Experts of a small language model.
Size: width 320, vocabulary 4096.
Below are experts of layer 6 (counted from 0) of a mixture-of-experts language model. Rows are named router (the router's row for the expert), gate (a neuron's input weights, with its number), up (a neuron's input weights, with its number) and show model dimensions 256-319. Each number is 128 + 32 x the weight over its row's rms, rounded and kept within 0 to 255. Numbers have three digits each.
After each expert's rows: "gets" lists some tokens that make up at least twice as much of what it gets as of all text. This comes from a sample of Wikipedia text that the model never trained on. Tokens count by the router's weight.

# expert 27
router:173149070097094140161176112119133097107197108152111131151148167167067124157107121130095163151100132151165115117150124183127093115124114121143117113105125084100169145157131144140151115156199132
gate2:185121107117097134110157110116146167067101120137127117128150078147133101180191148151136149092113154132169132067092170112139112170135076208110085101196137109137096201162111082045133080134102050
up2:127105080189134127097091106071173122191085068136134078131150120156108113126141149142084080086105145137199125101159170096126145091187110188111153148164140066236135095094117208097094092138073127
gate3:156150134189117128082125101091126153132141108181061101122176155148118141090183125141057119130152160119126155101142119167107094157095146115134098075099099141127114114135112116133141107145144141
up3:115110129168107169148125107198097152122157128122082145178117099143186180123091120132166103147072093142138106128151089116137111129075141084135086129151061211157092169134135113108149062122204117
gate4:140151102132164158148085138145105146091141121162121156112091090153056201146147104077115096110109097120134102122119106061089125136073090160115133115101165101150137086158142174155124093176103151
up4:221182140111069112119059101143086135124120162123084166133113097090182135167143133096126046120125051094155086156135063128184081132180123096158163145179113097120084111103147160101095109116124106
gate5:096114130167092114083068128182131078071159167127117173185067149095090133085157096170067080112152222148178142097137137097152117117139104128141096173122161132097148151109124157113047159115148113
up5:111146112161101161140136116119154090166116126189169181179127102139101100090155125077108095103163087148144164111101099126122056131111127135134107110147100119132067131124101123101146125142146102
gate6:152134150167154089211135157109182131123146126150045155122100124139090096143116110131082147137132130088032145117152128133139117110084152169129127170131133171147106101145120134152124156154088148
up6:139108201186105165095118076079095124156094148097110118123111149136186169132138127176143144094083113115158085091129059118169153112117166114129143163128147156141135091124116172130117115145121157
gets: "s", "L", "en", "er", "o", "G"

# expert 9
router:148089115147126146177182133078127088149132113157101122181164149203133118141083119146170171100119115178105161145162134126137119047104120144170079087112135121087123160118163085114041104095181144
gate0:143152133146141147100153072121078152179153072100111142128100155085171143099130125210172152134136144123112132157094118108122101168120107150097189083138145169090124119145119147085131091188157134
up0:145145134168150111153094111116095155130180148111152157153146158116121180035155136154131109156107168185118139166167131115111160076154127137175148099146077148093142124114162141141123118111095057
gate1:119070145144100181093169127091089115180116063156152139121169085154160093136118193155121156106116128183186140113150127140098132145150112120126160145131133118144149141142188073149116138115079123
up1:091130115187126096151093072125086075153107100103115111148104162070098120157166079173079096147039113096060094189113080131171124113149112126166150151123114173096120122109107139128114142136148130
gate2:113071106191154167158180132091167107070111137123097090115112174143144160135111109134114105168061202072125106094096090106168135132133155117136176137146188151150110150124157131192129099147127120
up2:120127146100089138126060115136082138186153168167145125116112101159136136101101166119150157125151154145123156139163156071101116108117097117162127166129142197193147170154128100164121075147165115
gate3:140119134125154115143122146044092122109124090128102177093102114120089122168150050142167095125119150145145134124104136131155102102125095119111144169123089087129167103136107087088110099110154118
up3:179142095097089151184150114105155156112130176137067112130118127103071141150116148124084138129121107147110188131102156106111153135115176106118119133124084139113178111139173096131111100145189162
gate4:149085154126138072150152153162114157142169113162093129147139161104186149134158115157126089132132114149150188130118151137097127149130082085105053129080102152132127133122143060113103092090116175
up4:120138169121160140160123197142129096114106183165066091171150165089115170144126145173116110114147127099162145088084099163068177134147147196153134104170143111141073198072124088117191124162149116
gets: "to ", ") ", "\" ", " ", "New ", "0 "

# expert 22
router:174095212077168074108158119121152114089169183119140106145129075172135171135100126142159114196095068110085132054146080122115113080104172131051105134125063125119150101156155074129145141167086080
gate2:158126195137118072143124122132120176193177129160165128138097063138171180197151124172133105115097131114145119076133060179154133096140063125153154139143095100153148090101162097156129159111106138
up2:130096094166108099054124144110143085098100176139102126095118097140093159141106104115137141181161084119143139143160082146191137158155135127133174177142168123084091146173136160061138112151162182
gate3:134168144129116120139154134122180062128127187119105115106081130133101144118128148139164094146172141158127124087160089126127196105099107158137148073077079122102144119055105143163132091159139095
up3:114084138140178157143129161159065088115113113080093160133148134126066141141131108134162077107130138112132159184151147158109189183150127195165113151073102139058133170169138147084082108153127138
gate4:094165098150147118160155157168119118127107108122112117148156090143138081143141073085113139117098151115094171106127159099101172135122125153051139146118101167174095152107120118114141159095065165
up4:085149107105183140077164130112123131154159102101109084143094097163099135176115148149114064116129113128081144122123148080122140191083109133069113170066106182099127144151134122146124138123140154
gate5:147146160122165136119144085113063144123175168127136139132153164079117106156170145099137144115125123160149166137131154131148143129093159100153050123100180131134107095115112088255137075170183145
up5:139140097175139096158091142158059094161145104155131111095056111130103146130154154150114112123125131153129134099125108104168149164152179113139149073170132082094067105143155138094147208194123103
gate6:142136155108105142165162151150102134142089185067162062132109127179095153113179134121125096164110150140141099131160115190068105136084073113153140151130100098129161093085154154075147112122126091
up6:147142150116130100168088120135184086141139122111120103088135139096119159170156131160132188130093110145143148070187154133152120154166182092160113109123147183168102165136147131131128133172143145
gets: "M", "B", "N", "y", "V", "Y"

# expert 17
router:128114169150121121113130152145104105096096149119100099127116124128118109143157176156076141171118158124096097151076151139160152142132107167186186168164176208145090148132099169181109149067179152
gate2:174167100183164135123207124064140139116155163145180075128150159051112146137125112161138145147145143120157119161117124115107149159088148133147106128163157097105138093067119119174073130136118136
up2:119196140151123139090112056128163161163151136068211144166097119112125093116151099123115086183146165127085147155079070125145152167144140155104115180123091077100189137089132176129126119104150127
gate3:087119122139137131153181150148113146139095138097103143114115124166119095140141128141133129229120120152061097151140133148120130106097184151152130158128093144122093131103151115159154108083133083
up3:124153131140149118098130165044137146169097105181140127110131133194140125153097118141163191151145139108091101130079153119136080155105144181118134077159080118147161143167128109147063129126031145
gate4:134133117139178127133120109168183031091129123125103072099138136138160133157129150147085146118153121142107106204138176131170147114090126128054152109138113190074127138091115103166188178131107144
up4:115185082135091105111121138115113093093147097131080121130072064098128177148111183153111130105159155213172164112083152052077103146125096119160118192114133106124124106118120154149140112120103122
gate5:082133165067152118123132161169123158104107121112103166080130117142118132153115151129190152148126155094067106158164124121152166176174142101138177126138135109172098116167166097139063099161158122
up5:162167095154123146131205093190121093134131159118158196213104135082158143125154144245138168139203125084113143096110107157140147091112131126095137116118159096139169144091097137125120093064104102
gate6:131072113124145126172125113144071143093147093150172203175169163114108136129188128107171155112115138103068110167113121126118170154124078199131134159118075177099163153073131137110061173073148113
up6:125130114158115158167118145134122161092161131175099122119124150114083145077089140130097092156111142139176172123092062146162081142087084143174160145061177092147130118146164160136093179186094063
gets: "el", "ing", "p", "ic", "ch", "ell"

# expert 4
router:170141131131175132176079102140119107098164140096199104111140140108146105099055145144095113120134127177199095193128165081092126169146136129063149148118171137146156128106081138089119136116077139
gate2:130127068118120152124170080146116047107124100081112123149088117144073113132146194113176143116095137173133105168068136174027131132114107174086150151187132093081097143149122151132199108129183099
up2:057114134057064162158156125149106122105084124099119143180121124116165119116109131080115154131072159144076128199142115155140100096145064129181150178163125117089101075163134161066192104121088129
gate3:117125080106102184151103124139174142108100176099149151144156100127113094111143125141148081124127194112103072169095147134133183089142111137109204171139098071108124138083147044127151135070091081
up3:148118097145066143167082091099143144090045094189183138093076141160128081094121136082158127080159182086122108155109130072177169167155154167090128104166133178138196175155119130128115125146132131
gate4:151092152126101155209127091162100115098122147160170118075092106118168129102098117111143162142070134139170139096164075094143142159150093145106137155077133094115133160147087168151121142161174142
up4:090188173156130157141148144170124092145157129176135147077089126088142120149102196106134120164093100185167101086202111088112124108143108166164086170159101087123107171106166079137176134121154143
gate5:079155132133151103126128133072091099134122127182120189165192155172078191108138186119098206131168121140148157111163139124079136071113131114132126118182139167133165128126049124110134115110151119
up5:121155125126105125106150106117129103162155170138100126099120153134095098108111136119134149124086105154187094138131132100149125124184168104142101106149132122190122101145113134115088090131149145
gate6:172112112178189155124068136092129129099060169114108169122098195096110181122101123093137078165136096085177121163084148097180115160097187129120120168151156165114128118100179165063130153112150136
up6:092111144108127079140187181099168120066106116107146157156103087179164109154136126151159129136119124122083111142088132163111109169051142131085121153173093151128196047132124144143114112165180101
gets: "t", "by ", "ap", "ag", "with ", "=="

# expert 14
router:140139186143143069086158061138132127143161125091104107063145115168146157151131193136141135135132135103136159142117160152161153089099143169101139074217168118185158145149067096127153108096103170
gate0:143118099129050150137165190160143149106088104096087148101124098137124139196120180172158057124154147192109124120114171134139149114152131111121119178177131095107173113122141129175107100142140120
up0:141149118098119077141110099106108152136131146080117081149135150096134144141184129149117161080124117130075142134119152134146093065133132082130120129168122177091131115127114090128131190096150154
gate1:156139154174092107105203167120148143166131066148135091106105128069102131192133165172180166154149094113083143147113201118137152182112107070176097121107128141122099148160097132159061082148140102
up1:088113115100133134164129090119130151179165215123106065121088107151120130100172098113113110168079142199077128110059136167111129043105150126185099141192107150100077138074122146118113095102172088
gate2:121132070123121170126100163111211172157100091077139120112069157124111178145133151163170151076116110174083112145144106159116098120140109084098115134138124137128123085121117157162161169093061106
up2:116123120128133137120082092056095161110176135178136148129151098119129094170162167119212115111127122180117145117132115160074122099152138109159129134119167114099100071135090114114153124172114103
gate3:162126089145156173135110051109165136074083145107103171118069174139147104102130114151158147074078095083148113121153107139129160175144123117176166127143169097098101090135093116158137159077149199
up3:163091126110074123156137118205111138093144141112092147132140153187163128136147117127128095110090154212118083101130160152140080152096145122151091126108084124108120130154183095120081131101154069
gate4:161108101143142136087140165123185125052112204112171100117118217147177154145137097138209202106103158170091157128172159151129143140097091142055128108092069126117102123136128150166166168096129141
up4:148182142132163114122100118148179068139140127123138141129117132157165138131111121089130075106138119161060138156139147065068098105120083111137134159101130139083100129140077109107150079128155125
gets: "ar", "Ch", "am", "ch", "Ar", "par"

# expert 15
router:114141138114110133107127078141123159163143154140147083175097098158109124101102146157183079127130111048126073071093128122135129132068123123184180109062155132152156128144112103110170068183174067
gate2:128165075185179099113145118143146189121106128087134138119179104152126086082174116154085086082072113151113095126156093152097135150111108098091099140140125109073088149111125073136100077120178091
up2:114118166153113080150131138107122092114155199123093154103126109070127105105154164157095076136110107134152157121153162079173107168113075148100147164197236126160100079150157173139133065128134105
gate3:132088133182136103161107114097143139122123107107136120061102139147103180107218106195151134124130094100161155079164162189158109119157115134156185124058102125133070106233098126122127113135144107
up3:127102124133150188130093109184136094149159092214153120167072148079092125164179141146149141095145150088179074068114178078090131089125132092147115119170173169125092138159088176057100148091126163
gate4:169188179200168170169117104127193205088141169138113128180184171094086151123126163097147091095131155149146164137166158108182131177140137138184107072082113112106104111111133116171149154141149143
up4:094138092077158134175056154179174083141101176161197174154139092140141159159131138175083177141141109131125149186161150127121089185162145160186169128197138143137092112091105140128133149107116103
gate5:066124130134159162132122206138131150064152160098156160110112128153107154130155116112132172206108136109146195141055115113107186168139083068213135119128155100100069148097172048155187150129150063
up5:174179165159157128108141162129138123184091100101141098155155151174099145092085152138147114134172156176111102092112192137139111157167199127082097133098120121121138140122081110101148135076113136
gate6:155068103180121104169124139169149125108073130108118135139129125153052153104121149065058079119172180155057111136072132115137186110103141164130131085123116104159093129127104108134160077121132119
up6:130086111100119079160104074102173179098152100138085079138049131167154125104119073095167087133155162136076122109153082131086165135201079116154155087093101096151111078172136124121149139153128117
gets: ".", "\n", "e", "th", "s", "ik"

# expert 21
router:137090085176136144100117135128098149147077089180134158116146134083104095148107134129129116119133188083083166142089096136149120135156110173153111090107095126167073177122137154078112159140152107
gate0:175134149148169130083124156147123152127109054125113161066089100126119094082115134199156107080166132084057124194106075065086116146150137172089170112123157168108122117160142124077162156135064092
up0:193123147053123131123188145052125065131110152124184149124132148159085114134140107163086084176105131145156132109178112178140207101102134106131106063150124139169117161122108153132162051160144170
gate1:102071097132163138126141110146141150123048075165177123107093095085103099155115165147158046161166121066077153083193099160121151134106100132112146133138098173097109060154081080118144167168157146
up1:100139140163148112147145169092144087177144162115196129130128066097117143153078080157073080131071130158141119101152117077114117102147181116153137184182097173157181136109108120158136156101138143
gate2:116152102139099183150134118129119126134127078177158091134125143133153071138191167128157169137180076118113147181104108096089136140157077118105164126184151125120127174090118142130116135153165150
up2:180075116150152147078136091167121124106134160050163165164160142102174118157146108147144122079164101113143126140106154118101133102120108100115105152119082173153116185085098087111154154114071064
gate3:118082133141116115129087147105147098117104084217144085149157051089095047077147114127119074112118112150151121156152149117164095120094103121116063178168082137162121135119154149123155144060144131
up3:108113087112158090166130150113117131169080127121169152135140090138129095124171123135121084145121172115118116166124147145109128119146124116083148086162083112125113110132151096151125104155082170
gate4:078080128121152130115080120131091153149135131147127098116117114134172099178131148127114173075126131079175155206106126173054097121146125085164116080076095119123076108099124120089073172123120118
up4:069054127074152082118174130141178102165187133175152186117101099110096073100160168076151163146129181118170103126161095172147088142107189110088154113089202141126109113167113181111113158168122128
gets: "|", "\n", ") ", "m", "% ", "Le"

# expert 19
router:082092158154135167141127152117151138139177176174137159154056157122151134091097170158156108139113124130073140154174195076121109108113084111099071163125164104177133132201132139088092124080091133
gate2:147139131167079155093094135164115084168134178159143146123138124198102121161191182133145090150164136133122153128094145106155126157112141123185125174123072158169078178133118167191094133138126109
up2:082123092139153161098053145111104158131132094080104123125108140064189118102073167205113178080109153132106105177114118189149094122147152159116108100099104168192146108119129115157125067099138141
gate3:171072160141108094173106099165098156130087099135087119172162176053165149143112163119142125134078149144102136133151170167104098120052191185122106116159103135110122146146137111255114091136104192
up3:078098152094102133133160139156111148152131142130160121140139105060169140205116169056128087104137080163089153176122067101152094129150120130143144184112135101120134137147162141087103092100157115
gate4:099076150057121077085123111173130158096168079164145132177083111081101099115115124146107079119105125127094152164080146114071143137152144091099136150126110138109115096112210175143136097068101092
up4:120114094137092125111162161092132167093117146090182165158071112140145129163118158101159079106068184089142132149103124101153131125133098068160116153130130120153134064115131084154069111077149117
gate5:184109053122137154098152175149156124111146180196089142088108142063112155109135099171132118163154158166054138165147126134080155121108128130148181077096139142146103152146212153090116110085124177
up5:165159134096133101143155123130067119075128147178146074113103135119149134209154088047151121121142143145146090122157161152084130100158147093096158135109083122114138157168052144118127161167070180
gate6:112083127090092166136125147132173151123124071189143145127120086140149106180069134098158107151126073129169115153150129134131157173122132127152151132107159150083117139110158137169083093112174148
up6:147081125154135164129098098129150147104128120136140157119080147178122107148169133165085147128185099184166117127084100123120129132142040066055162105157102144125152102101131138146142178107165098
gets: "the ", "The ", "a ", "Al", "s ", "an "

# expert 24
router:108067162108101091132163148050136132096118163116143142086103230103164139106190120107140123170169154146101115156171096074125091139103131102140094093175100042124124107170117133148095133070121150
gate0:132153092055088125153057130188093083144123108118108151092124117122146161161112116121101150143099114143133097105116168117110158114108153118096134078134137108080070131152130157152101110176122135
up0:156154134171164131053214135108147053161152103092118088235134139110226132138129146130133090140146159103104164157138116070099140093133089129125093130138098107169151110044108133097179081126125148
gate1:185106103200102121168125138133068134106103123156073154090097111098133074109142147118147170152064193115104118102143112055119132104167089120183138137156129182102133061123126174099147116135123104
up1:096168068096128158177181071146131142109090141188121162127146123077177105098090154108147117179107132141145163100179107124099144093121192128113083077124057123118153163148105168115084115135137128
gate2:140106105129144118134178228149165137142137168087097193096111101166125105060121105151145134106139132111112152154132066152090134113100086000129130165123128100155121115135075130125132135122065169
up2:117153167172086140193162162119106165103139161144081089119139123112126091122125084109177122093134108091092131096117152124138127138077151153091132165100131102058169103148099116122128093100132103
gate3:141146157126162145138076114086157069128115104145143167080160155146090184151099116092149072124179130122181116152129156092114083174113102067110131090057104124119128112116186096116168141117051121
up3:188110119105149095190087128144132108159090156110157092074112079137171158117138114104130181130146143091096160143115130156106059118141100116133109102112122088108124169135174137108138115139093204
gate4:122146146189150180112171144095114073104083056119153163195090124142127151144122099159090114107157188111154175180093136132110139127098139152142125123118120086171075176111063152129159082173129066
up4:147115121163120139143116112129135070105122141120211088162186147110105150209130103137095107127103084165084164116103122195132095200067127128111087097102110101133136099116158193129116153187134102
gets: "b", "ation ", "s ", "tion ", "er ", "es "

# expert 0
router:114073163082145136109108082096190162153079137099110108110119200122152136136129200160179115135138143107093132185131124061122187096072123134171100115088085106081102151149088127167099111049115149
gate2:156169170076123111149149100094131113132153100139105137178143107145179160156102105110050139179127112089184136138156092169067186104122061180159136113143167122090104112096086110148136108162148135
up2:142160195100146099100099128116121061159181087119053152126088151167101108120083107118136144139122100162163131165184124128172115165090125094116088163081101047089176157113100150137179132195166141
gate3:119129082167120075115126119169092149135102197179087171172098132136145131183147125102139072110149177127115128135087081119146108144121094163151133147108137086091156090096066102104111157109144237
up3:085102140133161162137103084069115126120143108123175119138150180082096173067101094111129081123131057097118089139134094171166137141090155106179145139110127127057189100090125146118147161108102091
gate4:198115122116149126137098117089141092084092114114147098090100103123137104056131132141116140103159155182112150119074121146077096039157133120143137114101093151123137104121098206157211131131157154
up4:192128074190129074124090140142089054134183140154105157052118125147200095165103104157109050116082154164129089147147131089093135083147148162133185114106162121106113083122116126078166186165134182
gate5:186172106089075151176090110167124093170196152119141145055101169098173172103142112193112163122118137114048078143130115067163169148111227169102126154106111131167143059123084157167132114130124151
up5:106138138133071129135191110121179080140192117086114118152128180113095151081088126123188103136162091110186073207120123084156124170187089161080101091148148134117196133080092156134165151167171033
gate6:136080118166123089139101153146117133154151133170144143130147111161121187087122079139131153173106105156148110126221104144121128188181162078124183156138090156125106122107160159111110100115127168
up6:148126069106086159161111139118129120180194160150067116106119113199158124087164180088158158130105179123167141136146051089087087212129106132166107128143144126125123130105154117095217171155102132
gets: "a ", "o ", "i ", "an ", "y ", "e "

# expert 16
router:130138154145094152115163122156164146113129144107168058162110156105214161121134051148052106082148110160110061131082095170112074170131126081092135131130118110179109068088048110120167115140161132
gate0:111070109069119137123182138124145109146115123122167164113090077159136143098115150186154146165162144139158117140092061134080149106094091137109092140081125123114145087118121167110075132066150149
up0:160144138124061106070187114072187094180102159112038131134147116109121110136122068113111087101135157051134108103187113063141140100117131149180168159175091133169118153145151173156102101191182141
gate1:122065119104094149160164155170110106149054143055123135162111124127109111123142135131086134126084139145134094114083120084096176146087127061127163173105140119091112128126138153145097155117163135
up1:034129084156160130105070115134108125104150119136129079148083099189102221140150086142071110104094111188116131165152093110107173135118145177106066172067115127135132135143127173094136117085113157
gate2:152059128188159064129099103202154160125106168120085123116124083071133139131161182142146172107157139106166143102188136132106150047119094061131130119163149141100172148117068104114155144107080114
up2:125118201124140155104078149122152118131145149139168154133108165217173147100133100098086125154087124140070152068130095075108096152114095147086107104156083177118079104152084185138142044160134142
gate3:105173145122158101133120054150106186109128144145096132130096117126075127142184112175109093130128121140128098161108136124134138096109140152112133160161170142189150143209123116145105087130129117
up3:149155096203072129087110133061191118138124128126132114189177111158100079215153116141136115115153110111155146115169115145150121136097157135123107149145164113095194109114118124120081152096117122
gate4:114105175140125117170140086113138139142089109074141111120095135155120148098114142091103171159070143152094075126193132039157104164073082142140127121095132046093149109130106132160139120185163120
up4:143156147159118158136092096149093060166119197146112135148172106148138158105125116103084099133065182102137170131167095120157128114138092145117108070077127124087145183117146205130105070148142116
gets: "R", "m", "ad", "ed", "Th", "r"

# expert 29
router:092170095188138114120099150169056158123183161116159185092063103066133148145143101114139171093109119109077121119131126135143196116130104136083079161150091096076124131115135120156163144139108081
gate2:154107133140100105173177104141146168086154092141117132142122123085121114124171084129146156090121107106120152080118088106203151165117118147191126109123134084109177095116150117107134106075118152
up2:139177070128146120099125119137124102125183113098121128105116113130129133019126107143097120119128106191172124097118125139141115173110074123086146150151175127102099151113133103086135142124137126
gate3:158138131153130144132102148125102134056144182074057178175132101155126134123064139113108187085144178128143136168159180133129158151203097144102126118142077149101109158124143165137080155124176146
up3:152116097151151147114174147123115123174141114140117150089114197130137084079166143138158114104111163142114097133133103130119122165072130155152173098091124103144121186074061149182111201132145150
gate4:132110098099090116091133083172151107138143134117128155086124142115150132163161131145144179113148113172132099133141114146101115096214132140159102099089074101134141118119111178157121119220139112
up4:166140078146108113192098103147089158087146155123103171147146116092182130130160138155145068231138082159205092082168120134183109132127110173095090112175146101156162119134138150059179107104099149
gate5:107092188157132126085113116122102118153108187139148052147142138085181129100056169118056091045119180090124100125092120104094102188145139141174116183117139136186085124126131100132184171105105131
up5:112121167105109044157165163163101166144143203077103123106144143125160178168136112131151145120144194120121087166115121101169070123120116176134182118185133177140161113123142135158167075118076141
gate6:131127147180090129124033156130118139114074136167126159160104122128089147126150139142137196112098120126125118112104140140173128114180100190131123091153130145134149081148110140136159139177096151
up6:118127143106122189126152073128138130084127121179096099133166055138120150125128121155129166114135160112116171101183113109169119096167154110133127167118121082114147075157144147152082163144104086
gets: "in ", "F", "W", "for ", "\"", "of "

# expert 7
router:130179131105089115166160177104083134095101068127083158149156052195146081093164156107105183097147214107115185158140151104158148097126159113111111107139154138134142078092139135142102114147172113
gate2:114150134116145105103114155154144144110138121107140173088136100148071091149117159101131118168159140138032160126161207083125117113077181152182206129129121181119130141207121152187095100067071107
up2:100119122130163094122092122163148116127191133111161105121153173161155104115186152152135123043153127144173098129123141113100125082163185077140176138135165112114104166077162082168114183108141162
gate3:186071134107093134120049135079172102162090135116175138181055155177145098129140129141157128076098104150178140120143131165119121135114155087093135097118113144118127133128105130143149121089098144
up3:118100122155097185105142149131161152090131125142120129139116168117137104128110044193174095143049116113141132175145196177152112104112108194135132102123142139180144165164118138119170133179064132
gate4:126137098127129163107107148117121144084081124121197155105150095146184187094123198137100164120130148130082091157149113133159157137126087093155146186151093118086061116163209129134115084109105081
up4:204184142125063130118119077093112150145081071104089144093103155162141121121160144156139083121133140162073136165187120099131093114128140099090139119147123088111120106117160159136117133155138175
gate5:127102127133158122210151172176150173116141144095156154158043147124061129131096117109132174144112144065107145213136182128131138088115127146178160108157129076094144157159106090114111085116206111
up5:113121149109116190179095106117087128112124083154137095114158144203148137078137103190122153069169197176192113130176081178159090170134126107084144102184125084103154091131121164146117129192136174
gate6:143153166149128133131085098114114167104115131110161191135143174095137152103112137118060135081167105114095166133137119110123116146192060106110203133121091102145184145127145107141088159105117132
up6:122150112123081088211163109094151159087169113108095117122089117132113104134138121137153136065108110122161161076140093114170159157130109147092132076136104181113126132106097127154053125132078125
gets: "c", "A", "u", "and ", "r", "or"

# expert 13
router:181170123108108098164125174155119114140185097110097126127124099105175127119188155080177099125110094089164173132125158125155147132177099152120089131050107109147116162143151101097070074103085072
gate0:103139091109115106110147103100106129203076133099113146167119182113169100155145114148133157165081136126094093157093094127130149161088149140133152085106126149125095154075115134157125115054136132
up0:121165162142091093154119149135123208130052113068132104124170155097103133123093119067161126112091145065104123095121107068127123169116127163209146096161112113136121166176147119152158121155065070
gate1:138104148168116138176129138095169091129178141112149121100111175105108090127087123139088095144096131094162091141185148119193146065131125114127097112125078149109074153170143153142121085184100206
up1:129149098144093065128035129147151157096160120180128115071110142183095157157153074145122076175056091193111159149133066161115138100116127151146143135143122163194155138192101139154097113074113089
gate2:158075134171137170120109116101127100120096169104158146124153120113077120193124071156105170127098087126143147167198129155129138141070151107117126158106070172142129073087122117154156130104118147
up2:176073146146158060146085079142112109163158176125117141140121140178148203193125185092124103140112085166054153094153159140141163122134088116095077120180108127126149134135082107098145038068137124
gate3:105116156073134192138168151147118144140133130118125155106119105104178169102155071090157119080090144144209099157184050093121160116191109085115141158098088097104142127166186101114090103106120082
up3:108110149179127116159150115056111145119128194134115169128141107101125172141133139137116109156134097152096140120143110151188108146095133174140124127130104129128129119216105154194153125072130128
gate4:097110104137096106166094125109089114129109155170144155158069110085129196153116150045090106119146176142095176186078102124089106085099110136110117145125120141129154135160162119155158119126123152
up4:126130052164128125049075138118132154168132174148112116159184087148144125171143126093104155115124085151130112103111102084078142122076114096060175094174152061125133095138114096174121179100115101
gets: "\n", "\n\n", "S", "I", "ti", "con"

# expert 26
router:126113074149061083061176117120177105196099119129122128116126111114149120156124144182160134100143133100117142105104163177066138117134122181157124092135204171160137145105068153070142151148165131
gate0:076093081101133111131149078110170111176153138099123143093130167137122163123106183162187039227142120149146104193116143138133126149119135097106084121124133170087083170155103100168112164177113152
up0:107164156138125094173131113141111103100105106158101190145116084138089125175143146106073139128131121147169092109138142117110104162147146187120082166115081132144170130139135100142159151103117092
gate1:103128166116087133115062155127103128086138104141077125073176208132133165140107160125137177125130133195099149141159077111149159099169101102131096108170144135138119128137088118169083143094106134
up1:111070163126146080151143082054126172107166110177120110177084112121114107121091114130126115101098118165120119089117151089128163119120122118093170091110087170114165146136150132126176130128064120
gate2:147161136130063111179150174136113075154147094083166137111099208087083128178117156123112108150135119137118090125119093186161173089121125134111154119067124121122167131107141085105090116141148109
up2:141111123119073071155133199103112166116156105119141106096107104060128104121127120189142172138111167169112096145076144098200116067153144184113138144136087159144072165164185140154139103130096144
gate3:171107130160177152084082145111103148105145134160108111093146126132157064085146144071147136153128094071125167115120126170112128120111150146133141097105159151126103120135163159140127153149142115
up3:153126114105138109146077124108116161168078116139136075106153133069119138142130101116124160155063142139205138099156142172072161093121151144157092121147112101154119131154140060103123141139083181
gate4:112088079128142133139144128181119131137048128136153164161201096184081105157160067142121173129112157140113112162136129127157124127139085182100123091123135183117162189143105069107089120128068106
up4:101133157118083166140164133142103150184145105151154088152098120080108116110104152130063119143094080150137114087123182174135173096162152183204138106165047097060109127136097100153099082073115112
gets: "al", "i", "an", "in", "z", "es"

# expert 3
router:133141074107105161154138204161085113164089146124079172088132150022108098132107154182129131168129108082162149128129130071110075161128095173161103103095117144118099104145057125160091100163223114
gate2:152125123159110139120111163091149161136063115102111139122080135123136075159181202141148164111153165092118157138169125119067139127105128158120127142115130122235152118162090086105102109172107133
up2:117166187146141131082130101136154126153163127132101220084139131129167163080140076185101166147110148190109176131095134148102192138164084121104111202181124131167184130152072130094150104139090122
gate3:113100116151170102151108104172154114131113145158124102051147081107076149103119092199126109137068093117142122139160125128127149119126113097170130100130147123118142162122118165123158101111184088
up3:134145100107207122181108088111132176108087155148153080110170102123131161151173214138101177105137085136135095125109100096182094111164132144113147140176172116159170049164101091043136116094120111
gate4:143126146137177164130095159180151134171154189154092104189127129167120148143178140134114134135123128148155125116092112122143143115134158174128115114174110150107075159146171120090149139117115100
up4:102169149094099146162210172161142130102140153128163192152105099155104109147139096108125057159120139120184152103107144115153113115127142123067151117153077111123056127163152124137121189140139121
gate5:125176115117122117173089140114145122148118133191167109148170170089130077171075101101169109137234127121165069167163105153106110114073075158094132135127147143086086146134079109109139080117170127
up5:078120090166157120126079076112122152102132152111140129126152145147098113103123098092098168115117140179149095082090116178096132142170086127139156127200185096154126166121124068135096116166097134
gate6:089156126175082157103144133109131162139093140109083137138126097068121102132092154122179142102193145151139177087174161101149100132128075111135133082162103094138111081123199112141134129110131161
up6:123185114156114126106142113076106106144121170121102103119148115122114115119137142058122133134161053096131110183095115127111091105100133133115139080115156112064103155095139156134130105124105162
gets: "C", "a", ")", "ent", "e", "de"